Weights of a small mixture-of-experts language model, trained from scratch on English Wikipedia.
Training: a variant of Muon for the experts, 477M tokens, 7578 steps.
Below are experts of layer 5 (counted from 0) of a mixture-of-experts language model. Rows are named gate (a neuron's input weights, with its number), up (a neuron's input weights, with its number), down (a neuron's output weights, with its number) and show model dimensions 0-191. Each number is 128 + 32 x the weight over its row's rms, rounded and kept within 0 to 255. Numbers have three digits each.
Before each expert's rows: "gets" lists some tokens that make up at least twice as much of what it gets as of all text. This comes from a sample of Wikipedia text that the model never trained on. Tokens count by the router's weight.

# expert 103
gets: " ", "2", "1", "3", "4", "5"
gate0:135113116149123167135164197137096125162151178077151134124137030140116149113149123102151113172121127134141096106130122143159126185165179135103097119091142133083077132101072122067165118121116132113126156171161159098101156081128121163095127120120195145116139110139160066170104136113108142100038119156118188122149128160039134103121162124087095113180145167073069050144109172082081116104175117121161131137108127133108134142098194130148122182114178144083128127157191123088125157154141196123129154162151102126101144120205150154089144154122168117116176127110069106173126118161071126141
up0:109115119121129148135149152145102139184142172113156143105101051101130123109120102111145086140117124157136079076111135133173139178161175089096084110125158143121050130113074125106162111126118151094147155189171189106163158070137107151099151105137194160152108126140169074165115099116115127110084142183105171130171128201087105093093153148099099122179139189053080071124106131078111115076126105138185113151120125181146118102102186145123133184130162125083132110180198154100124104157159186145126137148171125155116123137193155164106163138117161121114179122108066078156123116157071120132
down0:173079136135089112158152068142123187137133128117127089153079141109165132053109075099141131128150161118132112114094080187150151159129122120068163104112103146152136084144152017090162139146191142101150172133194154112144117104156137124034110129164180146165150128177170165149134115133139091162079116111112123112141103141112145163117187113082111133171140142135142104136106107104094158067111127162145160142161149113117039136143104158118156106110109092144082146175081137109159122164190115141124094096143105155074104139124196156097075161190125086141111106136147116140158113173190076102

# expert 42
gets: "a", "an", "i", "on", "o", "en"
gate0:167151084152118138113094102083144143190092158124052115106133126098106173138170153101123146146148102128098116162114192138103074115121114123098130158104102130099127106107115089153147133149107115097119052113142056110207080113186173096183161137091091127135096072093135099132082080091080140124138116121064138142114104168109158115111065128104141165076088114153090177181120123098134089124114133099169172065157134156145059130158123152104158067121123136140177136105133162134108113123114110144135129115062076054116143126135070134070156120113096183118101088154113172160065144159127068105
up0:116128186083145123114151166162123152092157094149198127139080117139130050116077111161113097119116146107138141125150065138104165126117151103118134133127118115193119142148152186095122139126129149139104154134086148108066174162103103163104158109176157136075190186108125171112111152197160101137133135157144147156119156114148120122132146142153080065180170121088167107118153182140114157150159122174096105139095108054086162122072158092165080192159130149075064127142152102109132168130144187114113114150187155230158132105117166180170141133202160071143166137121136131099168136118115131117
down0:127140129100130136089191132099093167140144155070139174141094109130108098136173116130093111160174138179159081108192155133091182114189071138102142069148124041055126107170046139114098137097139113154135137149138120185104137138150155128094170059076167124161091174142150114106158176129132101146155203110159100129179131150140129139099139159155128066153110145088127131096121202149107157120141159189105106113118080154135140146087144106121106102083137135164127184111151130141115093082172107108086176180137193105129098121098161061151137109057127142103106142145160116095149073144136135116

# expert 168
gets: " ", "1", "2", "0", "3", "5"
gate0:080124114167069139087153129141090072179143135128194096116129102143137140131155126136148125081103168086091085092151078136194115146127152160152095082154116131129113088124120148117141191157171101147155158143150013137131114141175099148118118089102091142126159100108146122118076160111105123100107106154097114133102086154123142137094169149107081159123122139149137164096181105144132075154235113109131134136142106091158099089103117162065146138086098115138140132147144099111146095148161140105103167160137108154217165127212119133176087129171076127160118111078089077023158123120131123121
up0:167136136114163115146111144133173186089100104124062185157105145123121142147094146144084128162148103159170181189071134108061153120137127140122169169095123116132128188114173145127116071085102151147111105125113190114168120121072136117138149131135155126076133168143117132119135121139167151108202128136132122127126161070100123144144083123132185141130148122122106069201078144132134180136021136138115117119092124114115154160194143066183113125142155127115122130061122166143109144139078132146154083087126135088051127115040155157092133122082138126129163122137162159217116133142044118133
down0:092142103089162102099097132158203120092104112127123172114062167147128099141157176108083114107107132086143126165129107167088082070172122166117124100139143120091131166098102106134111126100077100165086141131104119152127191110051128123138120153154151113163099147181136153123153135078172169094076065134133130077114125095137155148122146149142149141069068108051092096099123171179139130132117162140088131113082135144163150138130163115148152112129119119129130156117054129190111144102117090100158109160129229133146175165125114163065215125076103134118088197097095112169149133094137112074

# expert 14
gets: "er", "on", "or", "ir", "ar", "man"
gate0:111112095124100133133124075184113068093143109090121153123109097151135144139163161092133122073138107137139103103000137154118115094108120131120157118032122179140149137136112188094120177145134139115120145105136147119150176121091115111145170152117158135146128145083103161123150173181083102160098136133094133123151147175188173167127064115166125134128151006082130154145131088097101112053121114161126134115132117152158188161133161130174105089147176146143085147096150047088101139110093076094117143205152088136116077161143138110128090090166111132134133102151135153126121087082102120108
up0:125114111132153133137116148100171175137134092172121108167152128139154115120120096144117090173119137142131141165203113101134137157156151112147120144212138056109119120111150072120147059123153114204137090140120162150120106132165120117112091123147087105148118113185170167113080121127160102099161125157179075130127147127093119085131170149115139158097100255179142119121128187146125169205146104143132146157079184128126120132107106120101189198123116136168184109142077177167131113125136163152119154052085119117130165097161146072117179139089110090135168163109099142142107134162196077168
down0:044139188173141103093122155141133113124120138161148097146110119086141163185145087131154155132170117088123117136132184115123098104099072144126157134119116100086113164089140110149131124100119088117164148104102098121109121148140096135081097110082080077147166041104096103120149135127157154110117105090122121151136183137127083114147117146130100143159092177156095111099110195117135107124176154088163141172131218106146170130097177131145119148039206150074155138109109138141163151125106174137069141080085164135172099101130135154079201176041172101123138187106124091092134158129121077139

# expert 43
gets: ",", "0", "9", " ", "°", " such"
gate0:096136152148119153060097136146116175116080109178136160134196130098145155146140078123149154167146138123096114124149097104172147086160138128146120186138127115124126110105058183133160078134137077115126095138091066101124092172111128150129176164148168152163136119140094166197109119088101196068144090186155164147207131098094152165145112138202076127152100127143167172115112170087125118178103116105179075115151128121129094132146137073083108077125121097068134109116210120150154168187173172101155114093155137097122112109079113145114108157119141126158097184136100084095127137065161140144
up0:194097104177158087166153151105146131080117137049105173134123137096159247163112125171105110123177082080166168187141129150115144114136119099113111125120155077143100125122140112100165138138109184197159131146120168162143137128069201108113064128164118117151101119107106170128157130126071119185108119115115108168138145135143134131137125153144201116109168123134085140162124104174133123087115113164103150140104151134119158131162162079143171116123069135095151131118099130112085102090167170162112126146142127081084119137082114079151068081106214085109160190159083132162101174082136112096
down0:082124122129074087144070092139082163117146162117105097114067169142130195127175126126084176104151112178123141103105177144090126096168125152095107111147091166084104136148136111163130129090139155132113131137107150137111142129129103104127105171095114099051144120093153115144074136156095143188157133114187187124114126084159116057115109138175148115136121141151157105080140176107094154122056176087147104122138131118154135064107073131091147074055133072157127146160132079163118127120168137166118119120159019133167169160103075073124144090137104093186159150129170070116157168090110114143

# expert 94
gets: " ", "1", "9", "2", "0", " a"
gate0:166074075094130144139099085123098154146128177125122139151152145185115134139186143111110129138170086095106145168163155093116111181123162123119120123099102137146087174144084119094073143106166073141092139150113107134167186153084142149135124201126128137130144097122175185116137102162123181085154132154170164110146144099161170134074123149133181125114130054110168107178141150137119112180090126129143115161107146186150189174136128141142135155078152101148160106084156065172127220122156074134121093147091179140194173119166169141156147143072088111187126090178109137147112078146055134139
up0:108095082082143121151072100126076159133132217082117160170165133146089122095159121110120135167133075097126108181185173090101097169106139123136119113111113106126128173133097112121088134144170090133067136177146103126138181124078145139130117170104120152139128111143165155104153130165138143070149108142169125113135162073196152133079132136120156143143148059106143092172112160141097143195082122125166108170157165181164209155121117140131128123087166136146153117116166072160151193090151072147142071157127182122200168109149120129161145140092067119192094093161114127136125060133074123152
down0:199138142162153151142068080187070154235108150118150174118151173142043103146155117124146185158094206138086156146125111120133142111175104120116103117110081138143107187143097076139132118111151093160160156152124109065145124135097106140089158140137145150188084156078048141126131107155158113100172073126155129107135096157146137163083151142121102093180131074101159104141123144137103165156095133156107120156091153077125137193120100122090125123134129108085114133141168053107146171147121107093202114090136131095150136136147115152160137169085126127117150069133123199085104143150077133145

# expert 30
gets: " ", "1", "2", "0", "–", "9"
gate0:151145145112076097130144170117128126121117149104146143144132089093066160099183120104123134127160141048140142113145190107127163130155170127120134070159065150138106130117138094114109159099163044112114120157123113146147118139179146133097163131127142144133118094140095122008155111112129072140146121078177106109140157116122158158106108123165150091136075087086174176138112184154137101128141085101136107090141093135122156141181082117145141121082144150103123090136165114104202194138195134197132115140066061116164145113109145115086153102156196130151107082199156134145102098162120130216
up0:089115112120198126112111117152121131124129093144110105128100168162199075161086081131129115129104111177147116132155026157105104120091067166144106186101198115097153131170092148140130131182105221144120132101109147109065122118081116142142072116143110146156111175134120167226080119116125194110114149158116139147124112124124102104143161129082105170082177152169082113138137091107103173137112156172120140195110161113120108133082188145120165103161116111159113145110126107151059154107088115099119169095167161134101107141137106137124151142133058140109125177058076118109147154128162109079
down0:158154115149152150108118148119158150138105115158130134094126129131168150113093137173180144126097083145168130095135091189113174162107084131135103069133117141160123188156126123120131116161085105110169122100163056174099087130086114205160097108144110064147126115131127101088244132148144120088105132167107120122137156225171141123168178130149123106143074179135100125110138093079190135160152082116111118111153154152117080080150132140129090124105176095114177148144098130204086140165105127083158090107134123148146110079081155099137120111028135100126168112108113162128132117143039130105

# expert 97
gets: "i", "an", "o", "a", "er", "u"
gate0:139129110114107108143148101141096168078175186147149054188099064114092073089179128122142084161159168133109081168063103115057146120121168104113156119149125120158116108089119099046093112155123168116168084087114106110130091099122186127149166175202105161160149148092125143151102125177139136066110099125132114137131137085099172096100128120102133156132092128170150103121084186072070164167146108149109046100110153182086120108124089143145138108126112101170162151114148018164133130117135066093133105143099124124142122147120124097136074078131109105115156086154092117139134138111137088125
up0:160132193124115099130134128121084217083115114137184099172093053105095104095162146134144117116152214097144130174162148125104138124084141114106140104122072119137121094112155137048118160149161136075153137065110132134151104133124121111051125162080135182146085101103110167168106167097119052077073143141158148170129120097126098128126170121132121152116072143178131083145099164132123195152105112190084053177137151103115113133088089109132091148130116120151102150132148059104124115104141124100144118150105107158135094156130107078148073093156165059102133094201107160136165132129138096125
down0:173139127103208129106130082102106201106153147104140198154088149163196183086125122091153108119162177128177122163149107092136124126160175115181156190132062123141145106083124162086119105171161136138162136097144171127101144112136095076090173117149157107073110155137086109210114161194148116142151123111168139148104144179121174153101194077173117186137134156081136135137132147065086142153169122141092129102133072148107118153161147133059177175147153065107141147148085085130166092111120102130171139129119149125110142120087095163140060093140094140137143113143097124137160136091171145139